{
  "hidden_act": "tanh_gelu",
  "positions": "rope",
  "attn_scale": 0.177,
  "init_std_down": 0.00538,
  "warmup_steps": 416
}
Below are experts of layer 5 (counted from 0) of a mixture-of-experts language model. Rows are named router (the router's row for the expert), down (a neuron's output weights, with its number) and show model dimensions 0-159. Each number is 128 + 32 x the weight over its row's rms, rounded and kept within 0 to 255.
After each expert's rows: a language model's description of what the expert responds to; "raises" lists some tokens whose logits its average output raises strongly, later layers aside. This comes from a sample of Wikipedia text that the model never trained on.

# expert 7
router [143 133 141  88 101 157 166  80 141 142 157 148 182 116 103 113 110 144  76  86 108 129  87 183  81 150  84 121 170 168 149 117  82  97 158 101 102 165  91 120 131 182 173 134 160 170 144 139  67  89 151 101  99  98 152 169 156  99  84 161 161  85 121 144 172 132 158  89  80 152 180 175 129 161 177  99 109 103 173 133  77 120 125  66 109 141 112 133 191 140 136 144 138 112 151 177 103  85 128 198 113 115  89 157 150 174 188 156 170 106 138 108 154 129 102 118 149 166 175 150 111 144  82 181 151 170 169 102 152  98 132 148 145 107 141  89  76  76 112 146 114  94 160 154 138 126 130 174 140 143 139  95 187 171 160 168 148 126 104 154]
down2 [148 126 146 129  95 120  81  95 143 134 128 113 126 129 117 155 153  97 134 123 133 101 110 187 107 109 140 107 177 134 124 115 133 119 148 132 105 114 103 127 116 137 100 111 168 173 101 133  84  99 130 120  95  93  90 110 156 133 150 151 127 154  82 142 111 160 104 145  62  94 137 115 128 149 133 148  80 154 125 105 117 136 135 120 134 130 120  94 137 139 147 164  76  94 173 123 165 124  97 140 108 138 166 213 107  61 145 150 142 135 131  89 101 165 149 111  89 120 122 115 139 122 149 157 160  97 131 103 109 105 146 103 133 122 168 255 117 135 108 150 129  65 145 107 126 131 158 146 108 144 148 102 104 172 147 185 130 141 101 145]
down3 [ 87 120  61 144  58 150  92 159  86 180  95 133 118 102 151 126  86 145 151 113 109 132 100 137 152  98 102  85  89 127 115 116 120 164 122 111 105 136 143 115  90 125 102 177 176 121 111 115 142 142 129 140 142  85 122  66 152 129 140 124 157 174 156 123 144 121 124 173  68 174 109 178 156 172 174 119 175 158 147 123 171  87 120  89 128 109  97 104 136 129 106 143 165 122 140 162  81 110 150  64 125 118 215  97  96 185  59 161 115 110 158 155 108 129 119 100 109 127 182 152  64 113 101  92 121  79 131 170 118 184 180 109 157 125 122 174 158 138 101 134  88  90 154 110 108 138 123 142 141 138 114 210 149 198  90 133  71 198 131 114]
down4 [127 131 156 110 103  96  97 105 113 154 158 111 106 128 134 105 144  63 103 134 121 140 160 152 171 137 118  97 160 134 150 136  93 120 130  93 159 116  79 132 200 122 145 151  83  59 150 176 150 153  99 107 117 125 105  70 174 126 146 109 120  84 132 151 200 219  94  92 113 189 148 143 103 146 142 123 133 112 137  91 164 105  55 207 103 116 155 150 139 105 153  74 169  94 167 149 127 181 145  96 100 138 171 179 140  56  84 121 118 125 138 143 137  58 131  89 120 194 102 109  74  78 162 130 157  96 137 120  98 102 122  89  98  90 128 177 133 153 107 118  78 123  87 139 127 151 136 149 181 112 180 141  89 126 164 162 126 124 132 169]
down5 [ 52 116 125 158 147 101 124 111 143 107 117 104 124 120 153 142 176 159  94 109 122 102 163 151  98 159 113 138 153 115 141 151  79 120 129 116 107  92 133 164 169 134 145 143 165 134 169 117 121 124 163 142 114 136  83 163 122 114 173 125 105 105 106 141 105 139 139 153  89 125 138 193 115 147 178 162 162 164 103 112  93  95 134 143 153 110 132 116 121 126  97 146 110 164  95 142 159  99 102 174 126 138 129 156 178  95 146 155 105 178 107  85 109  76 218 179  84 167 179  89 106  99 142  91 171 102 107 194  68  67 111 120 110 152 119 250 111 137 133 168 100  47  89  92 149  97  95 102  94 142 134 121  42 103 148 148  97  81 121 118]
It responds to: Word-final pieces and plural endings such as s, es, m, plus section headers like Personal information, Awards, and CJK bytes in tables.
raises: " by:", ".\"", "\";", " name:", "place", "s'"

# expert 4
router [137 128 149  87 108 154 164  88 139 140 156 160 170 126 102 120 125 149  81  89 116 136  96 173  82 138 102 107 178 168 148 124  90  93 166  97  99 162  95 110 129 184 179 131 150 169 139 133  69  75 152 106 113  97 167 167 153  84  81 165 161  81 118 141 164 128 161  85  83 162 184 172 126 168 180  92 128  85 170 136  60 119 130  69 126 139 117 136 185 132 146 144 135 112 153 176 102  89 135 192 114 113  92 153 145 173 188 163 174 112 139  99 152 126  97 118 146 147 168 157 127 150  83 179 144 164 173  97 155  88 131 147 136 118 145  84  81  95 114 136 111  97 162 152 152 104 139 170 137 152 135  87 179 168 185 162 151 115  97 169]
down2 [138 130 133 116 117 140 121 103 129 121 166 118 135 134 126 133 130 122 110 126 103 119 118 162 120 109 121 159 181 123 102  86 121 118 151 111 118 129 101 118 144 153 156 119 165 120 114 136  93 111 123 148 102  98 114  96 110 117 112 123 179 118  90 148 138 123 135 139  42 131 121 159 132 127 158 116 104 173 114 124 103 103 103 106 125 120 141 103 153 121 126 108 110 121 112 151 108 121 120 172 103 124 113 152 127  97 161 150 127 119 115  64 124  97 132 109 176 132 135 148 117 141 158 162 154 129 125 138 110  97 160 120 148 138 114 255  99 153 111 133 102  62 195 110 148  83 106 140 134 151 132  98 155 186 164 141 171 135 127 157]
down3 [138 178  21 132 121 143 132 148  62 228 129 142  74 116 129 153  73  61 130 135 120 118  55 137  94  74 137 138  82 109 161 108 129  95  92 120 160 127 107 126 127 129 146 113 101 129 164 121 159 120 115 118 156 111 139 107 144 112 162 106 160 180 174 139 123 122 150 167  44 144 110 113 187 150 163 124 136 127 103 140 138  95 125 126  88  76 105 139 122 124  68 145 154 119 148 121  92 142 151 116  87 142 152  56  89 134 108 143 119  98 146 186 146 129 109 104 142 126 172  88 106 159  99  44 126  72 105 207 113 175 116 143 152 112 121 149 159 122 104 118 160  89 103  95 116  97 113 138 140 116 110 215  96 142  93 111  88 133 130 127]
down4 [152 110 106 146 144 132  80  65 130 118 126 101 139 125 125  54 130 163 108 131 117 139 153 128 132 122  89 126 171 147 162  85 109  99 150 105 155 138  94 157 143 176 158 149 153  93 152 184 167 106 142 111 104 127 119 106 152 111 155  71 109 116 141 191 138 174 115 124 157 163 171  79 138 152 122 132  92 148 158  80 213 139  81 160  95 122 186 147 114  92 135  83 171 117 153 120 130 148 121 104  99 113 122 254 147  52 112 104 152 117 126 149 122  70 170  98 108 170 123 134 130  31 173  89 164  90 128 118 102 131 165  70 109  99 130 161 112 110 121 123  60 139  89  90 140 138 133 134 173 110 137 118 111  98 167 184 127 163 120 124]
down5 [102  92 136 158 146 164 117 127 117 166 113  58  40  70 118 173 134 131  93 109 176 151 150  85 130 109 113 119 140  83  77 137 140 151 102 114 109 112 210 176 167 119 142 170  71 122 112 109 130  83 126  84 144 134 136 114 130  79 103 155  87  97  88 103 135  91 158  97  88 125 107 142 104 180 164 148 180 170 118  98  71 103 113 145 112 107 134 160 144 161  91 124 132 134  94 166 140 155 103 154 141 138 161 155 134 153 133 119 105 119 137 112 110 106  75 150 112 123 163 109 183 111 124 173 151 143 155 194 131 135 161  80 132 127 188 249 143 124 105 128 118 152  68 128 129 119  97 134  76 138  77 133  91 144 140  79 129  82  72  85]
It responds to: Middle pieces of long or foreign words, such as it in Université and repository, plus table pipes, numbers, and taxonomy or coordinate fields.
raises: ".\"", "\";", "na"

# expert 8
router [138 119 138  87 117 133 157  80 140 124 161 161 169 110  93 106 114 146  65  88  95 149  87 175  81 132 102 111 172 159 147 124  89  81 156 110  82 163  94 111 132 184 178 143 150 161 135 138  73  85 163 103 109  91 158 166 157  94  80 166 168  98 132 153 140 132 169  87  81 164 189 173 118 164 184  95 102  94 166 146  71 122 131  75 113 139 116 122 178 138 133 140 130 121 153 164 107  84 152 189 109 112  90 164 138 167 185 149 169 109 155 102 161 128 101 101 150 151 167 147 118 163  86 175 148 156 169 100 156  90 130 151 139 116 134  75  77  92 116 151 120  88 160 165 150 103 129 164 129 138 128  88 192 173 181 170 136 115 102 161]
down2 [115 178 120 129 147 122  73 101  99 109 170 119 141 114 102 133 146 117 125 135 104 132 104 209 105 122 135 150 181 157 140  93 104 136 191 122 112 141  98 134 119 174 146  78 165  90 125 124 106 145 117 116  91  61 100 118 141 104 130 142 158 146 114 145 119 123 139 155  79  96 135 106 136 154 160  87 121 184 155 126  97 107 132  87 148 139 146 139 130 136 117  83 145  96  82 139 122 128 119 164 102 124 120 182 124 126 122 149 145 114  89 115  85 111  55 108 125 114 131 113 128 117 154 140 147 158  82 144 106 114 175 110 133 133 105 255 107 142  87 144 135  92 126  85 121 133 144 174 155 150 155 116 137 146 162 140 189 112 139 155]
down3 [131 161  38 130  97 116 118 177  43 177  95 178 103 106 138 135 103  67 135 138 120  97  94 115 115  72 107  79  84  82 124  99 145 139  93  82 183 144 159 109 125 162 120 129 134 145 177 126 177 127 132 110 211 103 141 100 123  81 190 105 164 176 132 108 148 110 131 175  99 137 120 116 169 107 191 120 205 139 132 150  77  88 108 135  91  70 114 173 135 148  83 130 171 128 157 115 128 155 155 114 109 155 162  94 104 152 121 184  99 131  99 160 133  80 112 106 160 123 167 126  95 136 128  59 127  98 106 121 109 210 116  86 144 128 160 170 157 119  77 126 135 128  94 120 129 152 132 137 133 169 142 131 119 164  83 113  84 126 109 139]
down4 [130  95 128 175 182 182 145  72 130 182 143 129 109 131 171  77 118 129 101  76 134 140 143 162 159 125 115 119 191 159 131  83 135 101 136 136 100 157  79 140 179 123 160 141 104 100 133 165 147 130 119 128 115 130 136 104 134  73 142 112  88 132 100 206 184 147 106 126 125 165 161  97 127 192 125 130 122 151 167 121 128 168  68 121 128 104 166 160 126 112 149  99 142  95 186 144 140 119  69 122 130  98 154 213 134  67 103  73 119 102 171 171 103 101 121 109 119 152 133  71  93  42 129  71 115  54 168 182 101 160 168 103  84  85 152 153 141 139 117 105 108 161  90 135 122 120 108 133 203  74 129 144 115 115 137 167 136 130 122 145]
down5 [ 54  98  88 114 139 171 111 170 183 154 135  90 116 105  94 195 166 123  44  91 132 139 133  71 101  78  76 103 141  72  87 126  97 137 122 144  78  94 177 111 169 128 155 141  96 150 174 134 184  98  91 114 127  58  95 134  98 113 136 147  77 139 104 204 148 164 167 150 103 122  72 140 121 133 163 163 207 102 121 136 126  75 129 127 140 130 111 123 104  99 109 114 119 157 157  85 160 134 103 155 137 127 197 142 136  89 180 131 175 133 152 102  73 115 141 155 127 128 120  71 137 101  89 119 129  99 138 154  43 149 132 110 102 119 153 118 141  84 108 166 169 111  95 103 127 117 100 124 100 121 114 168 107 165 144  75 132 132  98 120]
It responds to: Word-initial single letters or short starting pieces, such as f in fence and fighters, Tro in Trophy and Troi, D in Diptera, plus list dashes and commas.
raises: ".\"", "\";", "s'", "ing.", "place", "na"

# expert 0
router [152 113 122  88 120 149 151  73 151 144 153 169 167 115  93 109 117 152  71  91  97 129  84 179  83 136  86  99 172 152 160 117  96 108 149  94  90 169  91 139 131 186 173 141 166 157 143 131  55  83 161  94 111 108 160 160 151  96  87 175 161  91 136 149 151 132 160  82  65 149 190 173 119 157 185  99 107 100 162 133  72 133 134  72 130 134 127 136 172 135 157 146 120 112 148 174 109  81 110 197 128 121  89 161 140 182 190 153 169 122 151  98 162 134  97 120 147 154 169 147 130 156  82 171 169 168 175 111 149 122 126 151 123 116 155  91  69  86 130 140 117 102 152 149 143 121 130 176 134 136 130  97 183 172 171 167 143 129 109 169]
down2 [107 118 156 122 125 119 102 119 120 116 182 130 147 162 124 122 123 111  88 107 115 103 129 169 100  98 145 112 195 169  95 109 120 128 171 118 124 116 114 104 106 160 149 130 178 103 140 131  93 115 138 128  78 115 108 104 124 132 117 144 184 161 101 127 148 135 149 136  43 112 143 128 125 153 135 128 122 146 128 100 113 120 126 119 178 117 131 144 150 120 114 126 138 131  98 141  99 113 127 142 134 121 116 168 135 110 173 139 143 125 123  77 139 115 143 124 125 125 118 137  92 120 172 126 158 121 109 138 127 120 139 108 152 108 128 255 118 140 106 120 139  58 143 101 130 110 138 138 114 176 149 117 122 161 133 146 166 125 119 105]
down3 [120 173  81 128  93 174 131 163  85 174 121 172 113 108  92 138  90  69 140 153 145 103  76 157 145  91 126 145 124 119  85  53 112 111 130 128 133 143  86  69  68 140 157 182 131 177 171 112 122 149 122 110 172 121 127 117 163 143 161 121 180 199 140 122 152 125 135 172  59 136 116 142 151 153 157 133 171 131 161 127 132 103  89 101 122 106 134 129 148 101 117 159 170 118 135 116  93 109 163  82 142 121 168  51  99 206  91 182 134 130  90 146 131 138 117 137 145 147 155 100 119 146 164  60 101  56  96 171 125 183 177 101 142  99 105  77 152 136  82 107 144 120  75 114 115 138 119 137 152 152 121 203 153 179  93 100  83 150 115 117]
down4 [140 106 142 191 128 129  96  95 117 117  99 149 115 186  95  74 151 118 145 121 122 124 167 158 195 140  80  64 114 194  85 182 127 111 155  82 126 101 112 156 122 103 125 162 132 110 144 169 118 122 128 111  92 154 109 104 166  78 147  71 148 149 134 152 175 111 120  97  62 121 146 141 101 161  60 185 144 153 115 151 121 130 107 169 174 133 183 176 101 114 104 148 166 191 171 162 121 175 153  85 145  77 119 150  88  57 122 127 127 100 109 125 103 168 120 127 172 118 103 116 110  93 146 140 162  96 144 146  95 203 153  86 146 106 121 228 104 144 138  58 102 148 139 160 120 186 146 120 155 110 119 118 115 142 107 175 132 149 144 145]
down5 [ 89 128 108 164 139  79 133 152  82 124 102  96 138 132 124 127 155 160  75 117 135 135 182 132  77 162  88 166 140 127 152 151 126 112  82 142 138  92 145 124 184 141 143 140 180 136 119 125 136 129 132 137 147  73  65 163 112 108 161 154  86 158  95 138 126 129 180 108 114 108 119 192 108 122 182 131 176 158  96  96 116 104 108  96 164 139 142 125 117 113 108 132 116 154  98 108 134 129 155 153 110 115 123 136 181  87 168 147  88 154 149 102 105  51 207 156  76 178 127  49  99  96 139 111 178 151 106 167  84  79 146 141  90 133 121 238 138 137 136 196 116  86 114  96 155  95 134 112  89 178 104 152  60 166 162 134 104  82 118  99]
It responds to: Articles and possessives opening a noun phrase, such as the, a, its, their, plus word-initial pieces like imp- and credit roles like artwork.
raises: " name:", "place", " by:", "s'"

# expert 15
router [108 113 162  99 150 142 161  83 153 136 148 177 166 123  83 113 117 144  59  77  92 131  80 169  83 119 104  85 168 165 162 108  94 110 105 113  74 162 103 122 119 179 164 133 173 150 127 131  69  91 160  87 129 111 167 158 133  85  92 155 181  97 132 149 101 127 161  81  78 149 181 175 106 132 183  90  92  95 162 141  72 140 134  82 115 147 131 114 181 127 152 162 132 108 156 179 111  88 148 185 103 113  87 159 155 166 191 138 163 124 145 102 161 132  95 137 153 147 159 165 150 154  84 184 150 162 171 103 145 121 108 147 136 107 152  96  62  98 140 152 116  98 154 147 163 132 107 170 141 159 123  84 190 171 157 160 139 129 109 170]
down2 [131 125 146 116 114 117  84 113 142 159 137 131 145 122 120 106 110 121 149 153 100 114 153 187  95 118 119 121 188 155 107  87 126 126 154  97 117 117 126 121 131 156 105 143 184 137 140 123 107 117 140 157  91  86  98  99 149 128 148 132 136 136 113 120 149 146 154 133  79 124 149 144 122 146 168 123 113 133  91 132 108 121 112 100 125 122 135 106 163  97 105 115 139 125 147 161 128 141 129 159 131 119 119 165 117 107 143 164 131 144 138  67 128 109 139 120 137 140 158 126 109 105 150 175 170 105 114 107 142 100 147 132 161 127 107 255 111 160  91 143 124  79 158 119 140 108 126 166 128 181 123  97 155 174 145 147 161 130 105 138]
down3 [110 163  68 143 100 141 124 177  78 163 145 148 124 103 121 119  95 123 127 103 159  80  49 112  75  80 128 104  82 137  94  71 147 150 116  68 115 186 134  98 121 203 111 185 116 154 145  83 124 137 142  74 112 137 137 111 158 103 114  96 149 167 166 114 114  88 132 158  83 115 120 136 167 112 139 113 147  79 102 169 181  92 140  89 123  72  43 157 109 120 115 115 152  97 112 132  55 124 146 105  93 108 179  39 120 146  72 137 127 124 162 116 134 135 133 137 127 132 134  62  71 158 157  97 129  97 119 148  99 178 176  88 158 120 137 144 171 152 141 138 146  76 127 108 122 127 146 146 157 162 127 179  78 159  76 142 101 128 152 119]
down4 [101 173 146 120  74 103 127 107 122 117 127 120 134 178 112 109  82 115 143 126 115 139 170 145 164 125 130 105 108 148 164 131 129  85 101 160 149 140 100  82 168 146 112 136 163 143 104 178 146 136 132  79 103 109 104  62 132  54 126 119 159 144 149 198 144 115 133 122 111 154 166 141 144 154  79 137 165 120  85 134 156  98 129 115 159 116 167 122 111 121  68 175 167 117 147 143 156 112 154 109  83 145 110 111 104   0 102 104  86  73 128 160 106 115 118 138 153 120 118 119 112 198 108 106 101  65  75 178  72 159 121 112 119 156  98 218 102 141 118 147 143  91 112 175 162 116 140 160 142  87 128 129 104 134 137 131 141 137 124 120]
down5 [115 163 152 165 163 104 126 104 139 119  81 128 167 129 149 157 149 142 105 126 104  97 184 133 119 146 137 150 176 151 127 173 113 127  89 178 119 123 105 169 132 101 144 157 145 179 103 115 131  74 109 110 170  69  90 141 113 124 123 129 124 110  95 127 143  97 130 140 102 156  85 185  87 181  99 130 129 121  86  83  83 100  98 126 115 165 116 150 111 100  97 133  85 169 106  83 130 100 101 130 119 117 155 148 157  72 181 148 116 139 117 154 135 101 199 186  71 156 119 116 125 146 160 148 144 110 121 136 102  88 162  96  81 151 135 250 158  84 152 174 142  26 148 103 110  99 128 144  83 167  97 128  64 184 104 143 130  57 135 110]
It responds to: Prepositions and connectives opening a sentence or clause, often right after a line break, such as In 2010, After, During, However, under.
raises: ".\"", "\";", " name:", "place", "m.", "s'"

# expert 10
router [125 122 163  89 120 151 165  82 124 134 151 157 171 108  94 110 112 164  65  73 106 127  92 169  80 137 117 110 176 168 142 117  88  89 142 102  85 163  83 117 130 188 177 128 167 167 136 136  69  77 165  99 119 107 155 169 164  98  86 156 184  85 144 154 142 131 158  87  90 152 193 180 130 137 188  95 114  98 161 128  57 124 139  69 120 140 110 120 189 132 140 140 136  98 157 175 106  91 149 179 119 124  83 163 129 180 184 160 170 118 134 104 156 125 101 114 137 152 167 161 122 153  89 175 145 165 164 102 142 101 128 133 135 122 143  81  84  85 111 153 129 104 164 151 146 106 123 177 127 141 144  99 196 170 167 165 135 124 104 160]
down2 [132 104 150  88 103 116  89  99 108 138 150 135 150 138  89 122 115 123 123 141 137 121 150 153 125 109 131 115 158 156 139 106  86 140 147 108 142 117  79 114 124 161 151 114 139 126 142 130 111  98 152 129  67 118 104 113 110 102 153 143 185 135 130 132 135 142 162 131  43  95 129 128 119 124 162  87  99 202 129 147 106 108 107 135 126 129 141 125 150 140 106 133 125 108 143 121 112 124 124 137 107 127 106 120 125  92 157 139 138 130 120  77 148  98 152 155 145 161 153 149 109 152 130 156 173 111 112 142 140  95 180  92 106 138 113 255 100 164 107 132 122  92 177 120 138 134 121 147 138 185 152 110 168 148 151 142 164 122 119 142]
down3 [ 92 175 103 153  95 167 133 205  77 182 148 160 101 138 167 140  84  66 128 172 125 127 129 122 106  67  80 125 105  85 117 141 109 115 140  57 168 145 115  92  98 151 133 181 123 124 137  80 142 108 132 135 163 131  99  69 127 117 160 126 169 180 156 124 143 113  89 162  45 108 134 103 163 170 140 114 151 107  98 134 107  92 110 112  67  76  90 149 113 130  96 150 144 144 158 141  79  77 113 128  79 156 148  58 102 145  85 133 150 105 156 123 154 126 135 154  93 130 136 101  83 120 157  53 122 112 133 159 125 177 114  89 110 134 122 150 183 101  73 161 140  92 109  61 151 153 108 133 150 124 135 143 111 166  70  97  95 109 118 196]
down4 [122 185 189 109  84  80 148 128 100 108 126  68 206 149 106 161 127 123 146  98 146 131 186 113 127 159  96 138 103  99 129  98  95 132 134 159 132 117 130  98 171  89 104 130 180  93  80 165 147 156 133 130 106 117 137 104 145  68 177 119 154 141 170 168 165 130 127 139  74 128 162 134 101 134 133  80 152 162 116 142 168 163 111 155 111 108 121 115 143 127 127 138 168 122 165 115 149 123 195 105 173 133  72 117 109  71  83 116  49  76 140 158 115 129 126 136 124 160 154  86  91 118 121 127 102 127 116 150 150 176 141 128  87 133 149 239  85 155  77 143  94 145 179 167 161 165 106 152 139 101 173 192 141 208 143 149 179 130 136 155]
down5 [151 170 124 193 143 172 144  89 125 204  82 123  84  84 167 129 176 102 106 128 112 123 209 147 125 148  94 121 185 108 110  83 144 116 104 158 103 115 135 151 199  77 130 194 117 156 128  63 149  97 133 128 144 104 102 108 105 125 115 146  75 133 127 125 105  96 117 106  68 158 136 120 124 167 143 164 150 143 148 112  98 100  59 164  96 127 130 117 158  60 137 118 109  82 142 127 171 137 102 179 140 165 197 185 181 131 146 100 122  99  96  99 103  95 189 183 142 152 106  94 153  66 104 154 141 113  75 128  75 105 130 100 158 133 185 155 135 124 176 149 119  94  81 104 146  80 108 125 100 102  83 134 113 141 114 134 107 150 105 141]
It responds to: The word of inside titled names like Kingdom of Portugal, plus pieces of personal names, especially Asian and African ones, such as Chand, Ish, Khánh.
raises: ".\"", "\";", " name:", "s'", "na"

# expert 6
router [157 116 150  92 130 147 161  64 132 145 148 169 179 125  98 102 110 155  66  87  90 139  95 184  83 149 103 106 171 159 160 123  83 114 164  93 103 165  77 145 130 176 169 126 152 171 143 147  63  98 144  99 119 106 153 158 148  96  90 158 160  72 136 159 165 134 165  82  64 157 177 177 113 145 172  92 110 102 166 137  58 136 127  80 124 131 124 136 177 131 145 141 145 127 153 155  98 100 125 197 130 109  78 164 139 175 195 162 168 127 149 113 148 131  95 109 164 143 171 146 130 151  93 174 160 163 171 118 156 101 147 150 136 130 140  87  69  71 137 128 122 103 140 150 141  98 113 176 125 142 130 104 178 178 183 153 123 121  99 169]
down2 [156 134 159 154 151 132  91 123 120 125 133 140  93 139 138 106 114 102 155 175 129 114 148 194 154  83 159 118 227 158 123  67 112 110 167 114 149 114 101 110 133 183 137 129 140 129 154 113 109 108 169 120 101  70 142 105 123 115 139 105 160 161 122 129 168 137 135 210  58 131 127 128 121 170 125 133 163 143 136  94  96 120 115 121 144 141 148 152 123 159 127 137 132  83 130 145 149 126 122 111 142 119 137 147  90 101 119 157 149 127  91  29  91 157 131 132  97 156 135 127 122 124 149 164 125 141 133 135 110 159 200 121 136 139 118 255 105 141 143 141 100 140 138 160 101 114 118 153 123 156 141 165 121 184 146 118 174 137 129 131]
down3 [125 155  64 110 104  93 144 133  88 166 166 188 153  40 129 147 128  91 104 136 134 145 125  94 162  60 175  72 131 110 110  94  93 154  96 155  96 152 123 112 123 113 147  90 127  71 135 110 170 164 156  65 148 102 193 133 140  76 115 146 155 146 109 135 182 135 117 127 147  97 120 127 171  90 127 133 138 103  96 112 115  67 148  97  78 132 123  72 163 100  46 123 130 100 154 107  91  93 147 135 136  98 107  98 106 130 123 209 151 152 106 153  96 173 136 128 129 112 163 120 110 156 147  62 155 129 144 174 185 172 169 138 109 102 124 200 172 133 153 157 116  67 120 142 114  89 142 125 140  92 123 188 136 125 114 117  55 123 159 122]
down4 [103 152 126 117 123  94 119 126  81 125 146 116  94 189  90  49 138 130 168  85  75 110 117 175 139 112 132 101  80 117 101 140 116 143 144  66 152 135 114 107 133 145  98 155 141 119 136 116 140 161  99 143  93 166  63 162 158  99 157  92 135 185 148 147 163 136 115 172  87 156 137 113 201 158  93 126 193  71 132 121 106  95  77 133 132 123 178 174 159 135  99 110 177 123 165 191 161 106 125 158 124 118 176 159 132  77 108 114 131  55  97  84 130 107 110  76 116 161 102  90  70  97 155 118 148  89 113 161  81 129 105 129  96 113 103 209  73 155 174 171 125 109 131 149 161 104 167 106 155 112 133  61 125 141 163 160 106 123 161 150]
down5 [141 134 125 154 140 107 114  75 124 124  99 104 152 134 150 140 206 122  76 109 114 122 160 154 101 155 108 130 112 107 156 127 103 132  87 116  97 111 136 184 159 131 135 141 160 181  99  91 135 107 143  86 132 107  85 156 121 107 161 156 112 111  82 167 121 171 173 116 133 107 107 221  72 152 156 142 169 134  97 121  68 105 117 158 109 118 146 125 110  99  94 158  90 143 110  94 127 123 139 157 129 177 113 144 190  98 167 139  75 132 121  86 112 106 150 180  59 151 167 101 176 124 112 103 184 104 141 183  93  74 122 110 125 124 153 252 141 129 123 163 132  84  95 124 145 109 144 103  55 171 123 154  51 167 154 180 116 104 124 141]
It responds to: First tokens of proper names and numbers in tables and lists, such as Isaac, Zhang, Lima, US, 197, often after pipes or line breaks.
raises: " by:", ".\"", " name:", "s'", "xt"

# expert 14
router [127 106 144  88 104 154 164  82 134 123 155 150 173 130 101 106 112 150  74  79  92 146  86 172  79 125 102 106 179 165 164 105 104  92 138  89  83 163  91 108 120 180 176 144 162 167 129 146  67  78 171  94 118 109 150 161 159  94  93 166 165  85 126 144 116 123 153  90  74 150 196 171 107 144 182  93 113  88 164 139  69 126 135  70 128 138 123 122 173 134 144 154 115  98 144 170 106  95 142 177 119 117  78 162 140 179 197 146 169 129 132 106 161 140  99 111 140 160 170 146 113 148  77 186 144 166 181 101 151 128 108 144 128 106 142  81  75 102 132 150 117 101 163 151 157 124 119 165 118 153 123  84 184 170 172 165 148 125 107 166]
down2 [ 94 123 132 104 145 148  89 144 129 111 175 117 152 178 138  96 118  90 116 184 126 134 155 196 145 110 143 122 135 150 129 143  73 169 165  70 132 135  81  79 154 180 107 102 148 157 136  80  77 106  74  87 105 122  90 147  90 126 122 113 170 201  95 111 150 157 101 145  67  71  88 117 118 140  80  96 106 153 153 134 112 122 187 116 142 138 113 114 124  85  99 144 123 119 113 129 159 142 136 113  96 135 137 153 141 105 127 140 156 119  76  97  91 125 168 111  92 110  68  87 151 128 113 130 206 127 143 190 123 107 188  99 196 113 124 255 144 141  96 112 119 148  81 132 139 139 129 134 155 137 111 118 118 150 153 159 160 170 116 146]
down3 [109 155  84 148  63 122 134 146 100 200  90 171  92 127 130 170  92 108 151 145 179 122  88 124 124  87 147 131  90 103 146 105 136 150 116 115 136 137 118 108 139 127 138 159  96 121 149 116 133 105 128 136 194 102  80 129 137 123 142 130 170 192 124 144 149  85 143 250  71 156 156 121 147 110 166 134 173 130 130 145 101  61 108 104 100 104  91 142 146 153 113 144 182 121 128  97 117 121 121  68 122 150 174  56 112 178 107 181 136 154 150 120 122 146 117 170 126 136 120  98  90 137 108  56 145  76  81 153 137 187 172  61 108 149 114 119 185 102  98 147 150 120  57 145 163 144  97 152 125 165 135 168 140 136  50 132 120 124 137 170]
down4 [141 118 155 158  87 104 180  99 125 153 169 120 145 128 100  76 121  87 154 155 114 165 191 128 118 123 131  90 148 151 117 195 135 151 158  80 181 103 131 123 157 105 180 140 152 122  90 152 137 119 131 157 113 126 158  89 151 110 132 139 142 123 138 140 191 191 108 102  95 151 140  94 110 151 190 142 114  88  96  90 192  64  99 192 139 167 139 130 113 135 134 135 174  48 194 112 150 155 125 101 113 133 130 179 124  90  81 118  93 134  93 114 111  76 184  96 164 189 163 129  83 117 149 173 119 147 141 111 118 159 139 116 105 137 124 190 171 146 111 110 116  85 154 151 139 171 112 128 135  78 132 212 152 162 138 161 183 197 103 123]
down5 [ 77 112 125 143 162 147 101 107 145 172 162 125  97 130  99 188 147  93 117 122 129 129 103 129 108 117 145 174 101  91  94 112 143  94 125 140 117  96 188 139 102 164 109 111 123 119  95 102 148 111 162 118 159  85 159 159 163 117 166 173 144 142 139  97 104  85 160 127 105 100 148 113  84 117 135 166 181 120 119 120 125 110  98  96 153  94 176 163 120 131 162 188  69 131 153 198 168  85 109 163 114 128 173 153 129 148 162 119 181 129 138 179 113 131 139  99 104  50 117 139 122 159  73 174 150 129 141 146  93 109 126 111 142 127 194 255 122 158 109 135 185 116 139 103 114 117 142 131  71 184  92 160  94  92 124  85 105  49 136 108]
It responds to: Prepositions and conjunctions joining phrases in running text, such as of, at, on, and, plus en dashes in date ranges and line-initial pieces like N in Names.
raises: " surrounding", ".\"", "place"